config = dict(
    d_model=512,
    experts_per_token=2,
    d_expert=224,
    d_shared_expert=256,
    activation='geglu',
    router_score='softmax',
    balance_loss=0.00443,
    vocab_size=16384,
    tie_embeddings=True,
    optimizer='muon_variant',
    lr=0.00876,
    batch_tokens=262144,
    train_tokens=2328000000,
    steps=8881,
)
Below are experts of layer 4 (counted from 0) of a mixture-of-experts language model. Rows are named gate (a neuron's input weights, with its number), up (a neuron's input weights, with its number), down (a neuron's output weights, with its number) and show model dimensions 128-255. Each number is 200 + 20 x the weight over its row's rms, rounded and kept within 0 to 999.
Before each expert's rows: "raises" lists some tokens whose logits its average output raises strongly, later layers aside. This comes from a sample of Wikipedia text that the model never trained on.

# expert 12
raises: "-", "\n", "|", "===", "M", "=="
gate0,201,191,193,195,207,203,236,181,225,232,217,230,201,242,169,186,204,191,203,199,204,215,224,214,205,188,221,220,192,161,228,227,177,208,190,235,207,216,195,198,184,196,198,211,200,164,177,186,198,239,187,222,222,233,193,187,218,201,180,211,201,195,212,214,221,180,216,186,178,186,217,197,195,191,208,167,154,156,198,174,224,196,198,187,204,173,185,150,200,216,190,215,191,186,227,179,170,246,242,192,220,233,179,190,199,207,189,216,197,209,218,203,188,215,202,187,196,208,223,184,184,211,191,197,197,217,220,199
up0,181,214,202,180,202,200,166,214,200,166,210,215,175,229,181,145,190,211,229,233,215,159,209,214,209,158,194,211,172,202,184,263,196,205,210,222,208,209,192,214,193,177,196,177,231,224,221,192,176,194,241,166,207,245,192,201,185,213,198,239,213,186,204,171,198,188,200,191,197,212,185,225,211,189,205,198,204,172,168,190,218,206,236,203,196,193,159,179,203,183,217,201,177,215,219,192,212,177,172,196,202,214,215,223,190,241,230,230,186,232,207,194,223,177,209,183,213,237,205,199,186,199,153,158,212,207,212,208
down0,214,201,187,207,249,167,193,200,187,187,189,210,190,201,194,192,174,229,191,177,175,218,170,176,224,203,247,167,207,191,182,170,205,179,202,185,193,169,187,214,177,221,192,181,189,180,205,192,203,199,147,236,178,187,201,236,206,227,225,194,181,230,218,233,195,227,209,210,216,190,197,195,184,198,210,246,195,224,187,220,207,186,175,189,179,185,210,180,217,208,208,220,201,193,210,192,180,208,234,218,250,157,180,206,205,196,175,175,201,207,200,215,171,226,194,216,220,182,232,191,237,176,202,202,173,156,219,192
gate1,186,183,198,180,177,203,228,166,200,215,207,220,216,238,212,236,197,228,219,202,224,180,200,223,208,196,188,187,193,199,218,174,201,224,207,190,192,190,194,208,200,157,184,220,182,198,198,244,213,201,201,176,181,217,201,201,226,203,217,181,183,243,199,189,213,176,197,214,200,193,190,195,221,215,217,184,171,169,203,210,202,181,188,218,191,199,194,213,181,192,200,213,228,210,201,198,197,201,224,202,177,194,179,205,189,226,196,183,185,208,162,223,210,210,187,206,187,165,196,212,161,194,225,214,208,181,206,185
up1,206,232,204,224,197,186,193,194,172,210,199,176,191,174,172,183,183,219,191,200,193,223,176,195,176,207,214,229,211,206,185,218,238,217,188,181,204,234,206,201,192,207,201,177,203,210,209,169,193,171,191,248,214,167,179,206,203,187,172,178,217,204,217,195,212,187,215,209,165,209,179,228,196,201,191,170,190,189,195,228,223,195,198,180,182,195,179,176,198,216,210,196,213,214,206,212,196,198,208,211,197,205,198,202,217,179,220,156,181,151,223,219,218,171,204,195,196,192,188,160,199,202,210,235,205,201,204,227
down1,205,210,236,209,167,201,186,207,204,212,220,220,201,186,235,188,176,223,196,193,174,220,212,210,203,226,229,189,212,185,244,227,196,213,223,185,208,186,194,230,201,202,201,196,188,179,213,221,164,163,213,240,206,195,168,162,204,203,219,202,184,194,170,166,196,199,203,208,201,149,183,158,196,201,201,190,197,153,193,226,181,173,209,223,214,218,187,197,205,182,217,230,215,213,221,196,225,224,197,199,187,200,201,190,190,214,172,220,202,199,171,192,180,202,184,169,202,221,202,220,195,185,215,190,242,166,234,187

# expert 15
raises: " P", " G", " S", " Pl", " C", " H"
gate0,194,183,186,210,194,234,208,216,228,165,213,223,211,175,219,197,178,171,193,222,188,169,190,182,183,209,184,189,215,221,210,179,188,180,216,203,209,163,225,229,210,180,198,184,196,180,169,184,204,214,196,165,198,188,167,212,206,178,225,184,177,218,195,183,219,213,218,234,222,194,164,184,199,217,213,209,219,157,217,227,189,208,189,207,209,222,194,213,198,207,231,237,198,209,218,204,208,173,194,148,201,220,233,206,198,227,156,213,171,207,230,208,198,208,206,210,161,213,199,193,185,177,196,171,178,167,217,187
up0,167,181,178,197,189,222,231,240,203,171,195,209,187,219,195,238,193,177,229,218,185,167,202,206,186,160,175,181,223,159,201,179,196,198,212,179,201,192,223,203,216,203,222,208,165,158,193,214,207,224,173,169,225,179,224,204,201,203,215,197,172,202,195,190,182,234,192,221,244,158,204,174,204,214,216,212,190,198,169,218,192,206,197,202,182,251,219,198,227,219,197,205,215,179,196,198,202,201,235,192,229,201,242,172,220,225,160,184,177,220,219,193,176,208,242,205,181,172,184,221,212,170,198,216,195,228,230,176
down0,193,237,220,172,168,195,230,215,204,178,198,221,166,183,223,209,192,200,200,176,170,201,208,185,218,196,171,207,215,230,215,189,233,224,186,235,230,203,192,201,200,217,176,157,201,176,215,230,194,179,204,201,188,211,197,188,206,175,194,208,193,197,179,222,219,238,210,214,223,192,174,229,185,207,192,245,206,192,185,188,234,204,198,236,180,227,178,214,221,249,220,227,193,187,232,240,235,211,206,200,238,247,201,197,179,180,178,186,181,182,186,192,217,230,179,196,189,182,238,215,239,207,217,169,214,198,187,178
gate1,201,190,183,196,171,177,208,183,208,164,205,239,178,201,190,213,225,217,219,204,156,192,221,204,184,218,193,208,203,194,222,189,220,211,192,218,197,197,214,183,160,225,189,183,195,188,193,224,198,217,225,221,208,194,175,211,239,240,198,173,208,217,206,212,226,184,234,182,179,215,242,197,181,212,177,204,182,198,162,178,179,182,145,202,192,224,219,190,202,185,207,195,204,196,237,178,203,200,220,212,196,197,185,195,196,189,176,193,183,164,209,237,224,189,180,183,223,218,239,192,223,217,206,156,205,208,213,221
up1,186,172,213,208,171,213,180,183,199,146,194,206,154,215,202,180,231,212,200,174,184,203,225,209,189,232,219,175,206,198,239,209,204,216,198,229,217,186,228,196,187,219,183,203,147,216,165,182,191,179,193,233,194,180,238,181,195,243,190,187,222,211,186,203,194,180,201,218,233,181,172,173,160,196,199,178,181,179,218,194,191,208,200,222,190,188,222,212,211,216,205,196,202,213,211,198,202,186,206,211,187,213,201,209,193,208,174,201,155,194,194,166,233,167,178,208,251,194,212,166,207,207,180,176,196,200,218,243
down1,219,202,222,207,198,207,202,195,202,213,212,224,227,219,184,215,218,210,191,194,237,200,245,173,227,189,188,200,178,208,190,198,219,177,201,144,198,192,172,190,210,185,243,175,199,189,207,182,220,191,227,195,189,209,213,191,208,180,201,207,203,202,222,170,171,208,175,193,171,201,212,211,226,205,183,206,227,193,200,197,215,206,231,194,221,179,189,180,184,187,209,223,197,204,213,174,182,204,187,200,212,187,184,206,216,213,197,177,216,207,177,216,179,169,238,179,199,214,189,217,206,229,210,226,204,235,199,184

# expert 10
raises: "is", "te", "'s"
gate0,187,209,184,173,216,195,203,213,213,180,201,217,232,205,180,214,236,169,189,199,211,198,214,188,215,207,211,177,202,189,180,220,194,184,223,179,187,220,195,229,213,205,202,177,198,148,187,198,194,236,200,213,219,215,172,244,161,224,172,194,188,183,236,249,230,186,179,188,214,221,234,190,183,175,206,195,193,195,202,216,189,179,229,211,196,163,184,171,195,221,196,198,173,198,185,214,155,150,167,210,188,209,187,196,207,203,184,242,216,203,235,202,184,224,206,190,189,200,218,236,241,181,178,192,161,226,190,206
up0,201,190,180,201,181,251,184,181,206,204,173,221,188,226,218,219,180,203,192,219,206,208,230,230,196,222,195,165,206,214,215,207,202,195,189,209,177,222,195,205,207,205,212,176,216,241,207,191,196,192,171,199,202,197,195,209,213,194,200,202,169,198,211,212,193,193,168,195,183,214,203,218,194,200,222,202,212,194,185,238,174,225,192,231,223,232,225,216,227,199,230,202,175,167,208,196,193,200,199,206,214,170,159,230,178,205,209,217,194,162,239,172,221,179,192,227,203,206,245,209,179,220,212,188,223,196,209,234
down0,217,205,211,186,227,187,196,200,190,195,252,242,211,201,166,246,215,207,210,196,214,247,186,188,147,180,202,202,216,178,178,222,199,220,234,216,209,190,197,189,183,184,200,202,221,155,185,228,206,169,202,176,197,216,206,166,219,175,192,181,189,208,222,206,238,203,248,224,198,209,202,218,207,224,180,170,165,226,205,208,193,211,205,201,206,179,204,177,174,198,206,260,174,179,198,186,216,189,189,204,250,167,205,203,216,227,187,213,193,212,231,240,197,233,201,214,166,218,182,204,197,216,206,185,172,170,195,230
gate1,194,198,216,177,185,209,185,212,208,229,176,177,185,218,202,215,187,209,187,229,205,201,210,240,207,198,195,192,194,187,231,203,199,217,227,197,191,197,228,187,191,225,190,217,188,199,215,195,189,214,187,186,208,194,193,179,205,188,205,213,211,241,149,215,203,186,212,214,209,161,163,204,190,178,210,190,199,195,228,182,229,237,204,219,194,201,223,188,227,200,220,211,210,165,217,200,214,192,196,159,205,161,191,214,200,190,211,177,167,200,217,165,199,214,179,198,216,198,212,225,218,215,181,197,212,226,164,205
up1,206,178,188,209,186,150,170,176,210,208,173,180,213,150,208,199,204,186,217,199,191,189,172,187,187,223,204,195,202,216,194,240,191,196,189,210,214,192,219,207,222,221,188,183,173,162,209,205,220,165,194,225,190,203,173,233,263,200,209,157,174,185,217,206,225,181,229,222,170,189,196,215,170,206,201,197,191,231,158,204,206,226,193,236,204,217,215,224,210,209,190,201,221,196,193,180,170,175,232,221,191,179,233,195,193,210,175,227,194,239,222,209,200,174,209,209,215,182,174,197,227,166,179,203,208,215,206,188
down1,191,179,191,186,228,168,198,184,211,209,181,197,202,184,236,181,217,205,207,158,233,201,224,229,181,174,199,198,200,196,203,219,128,196,175,199,248,199,175,175,193,177,198,208,207,196,171,213,191,228,165,206,176,179,236,194,192,195,234,219,182,175,195,176,219,178,197,195,234,186,174,183,201,169,206,224,178,169,171,188,213,178,178,230,185,200,206,159,209,206,220,223,211,175,205,176,238,206,184,229,213,195,212,234,223,196,170,222,186,197,204,212,193,205,192,209,221,170,188,180,168,213,205,204,222,236,191,221

# expert 2
raises: " 2025", " 2022", " 2026", " 2007", " 2024", " 2023"
gate0,197,190,198,186,179,191,215,224,192,173,192,198,218,234,215,190,158,167,194,206,183,168,215,163,199,230,171,218,176,194,222,222,165,148,222,198,204,213,219,210,189,195,230,192,226,196,218,208,217,203,207,206,184,199,187,187,215,164,214,213,209,223,202,229,174,225,180,186,234,216,157,196,200,193,205,171,171,197,185,205,209,197,204,233,233,208,215,160,193,211,188,198,223,195,226,181,186,197,210,225,234,210,178,177,192,200,205,188,186,213,193,185,205,235,178,225,227,170,198,197,198,180,208,160,173,195,193,225
up0,215,212,215,162,196,182,231,221,211,169,204,179,220,209,166,207,169,188,200,239,188,186,203,178,167,215,193,199,213,198,163,220,209,220,183,202,170,207,194,178,197,194,214,196,208,167,207,190,200,189,175,204,166,190,213,174,204,196,174,180,181,195,209,213,194,193,202,154,198,202,196,180,201,215,187,174,199,197,203,203,231,175,206,196,207,225,164,166,177,211,172,181,207,176,202,199,205,201,192,224,210,190,209,200,210,220,153,162,215,167,203,182,204,178,195,189,188,174,223,188,203,185,185,158,225,213,194,192
down0,174,210,157,220,189,222,197,213,207,202,214,204,210,260,224,208,213,198,217,172,190,171,215,205,186,213,187,230,191,207,210,231,212,186,197,192,210,201,227,215,173,204,197,231,228,244,180,204,203,196,205,204,193,187,193,204,199,181,194,204,206,199,243,255,179,228,176,199,224,174,190,192,207,212,214,209,183,190,183,201,208,208,220,195,198,200,210,234,173,196,192,163,185,165,202,173,201,206,159,203,223,160,207,179,206,170,171,212,197,234,177,169,175,185,145,212,204,214,182,201,194,172,186,212,204,168,218,227
gate1,222,226,213,210,183,202,206,222,202,190,159,215,202,189,210,227,180,183,198,225,213,189,237,188,210,218,197,221,192,192,177,176,195,221,179,238,228,209,187,170,198,217,192,229,187,225,217,178,229,202,205,228,205,214,181,190,236,219,212,226,191,209,184,199,198,224,215,170,188,219,178,210,197,209,189,191,194,216,171,180,207,242,203,191,231,201,218,161,234,204,218,194,231,188,204,184,195,193,204,191,175,194,217,226,206,217,182,206,183,239,204,208,206,195,220,181,188,214,209,225,228,184,179,189,187,223,219,197
up1,164,226,204,215,196,207,190,189,182,234,185,241,158,196,190,210,187,204,233,234,169,178,205,174,203,213,197,196,206,172,223,181,178,166,209,213,189,191,217,200,225,220,202,198,220,173,204,183,204,201,186,209,188,215,161,216,189,237,172,241,186,191,209,193,182,218,211,195,204,208,186,193,204,181,177,227,206,204,188,208,221,172,231,196,203,181,202,185,179,159,177,227,208,186,206,201,192,188,194,221,192,208,177,174,198,182,189,180,185,193,192,159,236,204,189,235,178,190,198,199,240,185,251,214,205,195,245,218
down1,156,225,192,212,196,202,215,188,213,213,174,218,253,189,180,206,187,146,179,194,195,165,207,213,199,210,236,203,186,200,204,209,220,193,205,235,193,214,180,227,201,214,202,206,189,212,247,194,207,191,197,174,190,222,201,205,199,184,192,174,178,199,196,216,195,190,198,179,182,197,215,188,219,206,187,238,201,188,228,165,197,214,185,228,205,228,213,179,216,236,213,204,181,205,242,197,202,203,183,171,205,215,184,208,198,164,220,222,216,225,172,216,183,211,225,196,239,219,184,220,207,204,169,190,185,209,203,180

# expert 11
raises: " R", " G", " —", " P", " B"
gate0,185,180,191,206,197,185,191,206,206,236,230,163,168,185,217,136,207,159,209,194,196,200,219,164,183,199,201,185,218,222,174,191,189,187,164,159,190,203,222,213,209,209,206,197,212,204,214,184,222,191,161,206,207,187,201,176,219,177,179,182,206,240,195,195,165,216,184,194,184,241,233,190,191,194,224,198,213,190,218,176,211,206,189,213,204,210,199,190,199,174,217,179,192,176,159,185,193,197,219,189,207,164,223,185,233,230,227,199,240,216,208,157,216,218,198,242,174,195,204,222,196,181,213,215,220,195,179,208
up0,180,184,246,203,158,205,173,195,195,170,200,205,205,217,183,191,207,210,247,228,198,243,187,198,164,214,173,225,157,208,211,222,221,224,189,161,202,227,225,194,198,157,187,181,197,197,199,198,206,203,227,235,168,174,184,206,184,176,194,188,209,200,190,202,177,192,222,218,152,198,212,191,218,179,208,222,246,163,168,219,187,190,178,169,201,209,262,211,201,214,195,200,169,213,224,164,189,160,192,185,197,213,210,220,163,216,197,208,202,214,190,201,198,179,211,234,219,228,184,240,194,206,190,242,197,186,188,200
down0,191,205,203,171,218,183,181,184,208,207,188,175,198,194,182,185,208,201,196,230,204,197,194,196,210,165,231,199,226,203,231,160,194,186,193,188,196,242,210,220,208,183,186,189,224,180,161,197,167,178,178,192,199,213,192,195,213,209,202,189,191,193,162,210,173,182,174,195,241,210,175,167,183,182,197,221,165,221,181,197,220,177,213,187,193,188,192,219,194,192,225,174,215,221,201,218,211,197,202,208,221,163,196,212,187,191,194,198,195,202,220,157,189,196,174,204,220,209,209,180,202,161,177,210,225,181,203,223
gate1,221,207,207,195,224,216,229,179,156,229,182,209,206,201,192,201,244,213,197,181,245,206,202,188,215,226,198,207,201,183,188,196,205,208,167,193,213,192,206,203,220,209,197,184,199,189,200,219,191,184,193,181,228,237,224,217,188,223,203,205,195,203,193,175,205,188,184,204,190,194,209,223,228,211,203,184,193,211,228,207,218,163,193,193,200,173,206,204,181,187,187,171,172,185,194,215,214,181,184,191,198,159,196,203,203,196,227,198,216,189,202,185,200,191,175,185,221,196,165,208,224,198,208,200,171,225,165,191
up1,184,198,228,226,203,182,191,196,184,223,202,209,192,167,208,146,178,177,215,214,186,192,191,180,208,178,190,204,203,204,196,172,178,189,192,224,174,206,212,199,190,213,200,196,180,179,187,198,182,217,206,220,193,210,194,189,172,210,203,166,137,202,183,213,211,222,212,213,206,203,177,209,220,225,209,222,173,175,232,180,188,206,197,222,162,213,188,205,190,220,196,202,185,235,149,200,187,173,173,173,201,189,180,204,209,192,212,201,194,226,160,198,214,169,233,185,174,200,239,205,185,188,215,236,193,178,201,231
down1,221,223,186,214,208,176,178,216,212,205,181,195,206,218,226,231,189,204,172,195,203,211,191,187,215,185,205,270,200,217,192,189,208,192,202,199,198,188,204,164,214,141,171,192,213,185,206,184,213,197,213,152,245,220,176,212,231,202,221,194,189,200,220,211,193,185,193,221,212,214,193,166,199,189,213,196,188,200,193,199,222,217,185,266,251,192,204,209,210,208,230,214,178,223,225,203,203,198,193,204,223,221,193,194,217,217,217,222,199,168,162,209,212,178,172,222,218,184,147,221,203,209,217,219,231,228,186,223

# expert 7
raises: "2", "1", "3", "0", "00", "7"
gate0,208,192,219,197,185,220,202,191,218,175,191,222,214,212,182,157,183,231,209,227,177,228,209,212,162,188,222,202,181,191,220,165,204,218,240,212,200,190,203,201,201,162,166,229,199,204,173,218,187,173,193,174,197,188,215,214,219,236,183,216,204,207,217,190,210,163,197,209,209,187,195,214,222,212,178,196,193,199,169,188,142,198,200,175,183,198,180,224,203,218,209,197,190,197,183,212,185,195,189,221,197,200,186,179,201,227,200,210,206,215,197,202,182,206,196,195,199,165,186,197,188,182,207,188,190,194,195,193
up0,207,165,210,215,196,192,213,174,191,181,205,179,206,201,205,199,193,184,213,200,188,192,183,199,219,211,187,199,203,188,187,209,200,214,162,190,189,186,160,229,199,196,234,206,204,155,213,185,188,220,208,229,197,198,180,178,204,196,176,172,176,207,182,255,195,228,196,185,188,220,197,212,220,213,200,210,208,191,224,218,242,206,170,193,193,184,187,188,189,206,193,204,217,205,154,189,212,180,233,191,180,153,200,190,232,207,194,235,190,202,183,211,223,179,202,194,191,230,215,228,184,198,166,192,210,194,214,218
down0,216,181,173,227,207,222,230,200,228,210,197,206,186,207,175,167,191,197,201,207,174,220,199,188,221,199,202,178,204,169,205,224,210,207,187,224,197,211,214,215,205,187,193,188,183,175,185,235,205,206,207,201,205,195,148,184,206,182,206,199,196,200,200,199,221,190,205,185,174,182,208,185,172,221,251,215,191,232,220,222,207,185,209,210,223,158,199,235,161,178,181,205,199,204,233,168,241,201,236,184,216,245,193,171,198,231,190,186,170,209,215,222,216,211,225,201,206,233,187,197,207,217,229,214,230,178,165,207
gate1,229,193,218,210,222,207,162,201,206,182,232,168,203,186,176,215,199,195,187,178,178,207,191,196,210,176,180,232,205,185,188,155,217,222,206,189,184,205,187,224,201,200,217,187,216,196,164,195,217,230,180,198,210,212,216,229,178,213,202,211,214,192,177,210,245,209,220,184,201,240,208,213,219,163,180,192,193,183,236,163,183,203,224,195,213,196,191,238,190,199,187,198,231,231,209,193,255,217,181,183,207,181,224,170,205,214,186,251,220,179,243,196,176,192,196,242,206,241,213,199,189,182,177,168,208,204,203,168
up1,204,186,188,181,163,190,181,193,210,213,202,152,210,187,159,207,192,230,182,165,176,156,197,197,227,197,247,209,170,186,197,179,191,224,203,189,197,164,199,196,193,192,173,204,223,229,237,199,205,182,176,225,196,184,211,231,195,187,183,156,194,174,165,184,222,211,156,228,248,223,225,244,217,222,185,198,197,156,179,191,207,207,202,171,201,190,212,218,230,211,219,184,194,200,200,189,210,184,218,206,182,190,198,190,159,201,168,171,201,189,215,216,219,211,194,230,215,221,200,223,213,184,233,196,205,209,224,150
down1,195,190,196,201,197,184,224,215,195,202,173,201,207,194,195,156,171,202,210,187,239,181,196,220,200,179,184,198,199,188,210,199,216,198,201,189,211,194,178,186,209,214,218,216,170,163,227,215,238,226,200,212,191,186,196,201,250,180,186,196,165,228,221,201,163,222,206,210,218,185,218,189,192,169,186,214,228,200,170,170,183,191,229,179,207,211,197,199,173,199,209,199,224,186,219,223,215,235,199,176,139,197,203,221,156,180,210,186,187,200,245,219,167,199,178,197,195,180,193,208,189,202,222,202,166,230,201,229

# expert 4
raises: ",", " and", ".", " (", " with", " in"
gate0,197,158,189,194,200,204,221,207,213,185,191,190,217,211,210,214,262,181,193,216,188,176,201,234,163,173,217,183,195,225,236,179,237,174,229,216,236,225,184,204,193,175,211,203,198,185,229,183,197,194,208,195,182,167,183,218,169,207,187,168,203,220,245,212,223,218,176,178,218,214,181,241,188,170,183,179,206,188,194,198,192,189,192,198,164,212,202,200,228,204,162,201,220,232,211,199,200,212,186,191,216,187,226,202,208,172,213,183,199,202,227,187,201,224,226,189,180,182,179,206,201,203,196,195,194,208,170,197
up0,171,196,218,187,183,209,177,195,209,227,199,232,174,223,155,180,165,182,198,195,223,211,200,209,179,182,233,229,214,186,173,185,176,208,193,226,221,195,206,182,195,204,212,158,227,185,205,223,205,191,208,218,190,202,177,227,218,184,213,190,206,193,193,204,184,200,186,170,184,173,184,213,193,168,187,181,167,214,209,179,212,206,212,179,209,202,198,210,216,218,191,204,211,179,182,203,194,163,179,200,192,213,159,210,180,224,206,166,171,228,183,212,182,202,210,213,179,203,170,195,199,202,201,232,200,201,196,191
down0,212,185,223,221,183,178,188,195,206,221,214,201,210,195,187,227,188,241,188,221,215,226,223,166,200,173,197,227,197,214,217,210,189,226,199,183,199,197,200,208,225,248,218,224,210,227,186,207,233,208,167,187,202,217,194,210,232,214,195,212,191,211,247,164,193,218,208,225,206,199,226,199,230,228,208,213,210,190,190,244,230,190,195,203,219,182,203,182,188,169,199,179,229,175,210,226,208,210,212,220,235,202,208,186,188,218,211,209,198,193,219,224,204,192,179,214,209,213,200,194,186,211,214,208,227,220,200,202
gate1,206,226,210,210,189,219,207,208,195,176,182,200,198,194,196,216,235,200,191,219,193,214,156,225,157,201,220,192,192,240,203,180,178,194,201,178,199,198,193,199,202,202,182,166,213,188,184,205,219,204,190,200,194,208,197,214,189,185,178,206,194,205,231,196,171,207,203,166,189,171,213,166,238,217,197,211,240,254,202,223,212,191,177,212,223,171,183,207,183,206,195,182,179,191,206,203,182,180,211,189,203,241,207,191,216,192,212,167,201,168,234,209,175,213,221,197,211,218,218,178,189,208,241,234,202,174,260,241
up1,239,231,201,171,207,208,197,201,212,216,216,206,178,193,206,183,189,207,215,187,220,226,229,176,186,225,194,185,197,221,221,191,197,203,196,201,189,172,222,198,209,191,194,186,193,218,179,210,211,228,221,196,185,198,190,212,206,152,200,227,177,198,202,210,214,196,175,216,157,185,171,230,208,195,175,200,198,231,202,222,191,205,211,196,212,200,203,215,189,221,200,236,176,173,208,209,208,201,145,182,205,200,217,204,184,194,154,215,194,175,177,163,159,197,173,212,196,194,206,174,162,193,192,240,177,250,205,200
down1,205,187,237,198,190,228,187,186,224,207,182,212,199,167,211,216,204,218,191,165,215,178,191,216,209,228,204,182,221,189,179,198,223,193,220,206,199,231,201,203,218,181,234,191,193,199,217,205,213,206,174,202,219,244,197,184,236,189,197,196,196,209,208,223,193,207,180,171,187,210,196,192,194,222,227,205,241,202,182,181,237,202,188,190,203,191,225,189,161,215,214,250,214,190,224,208,199,199,177,218,198,195,194,190,207,228,182,205,259,226,195,193,181,223,242,168,213,157,214,185,209,228,220,240,230,206,188,197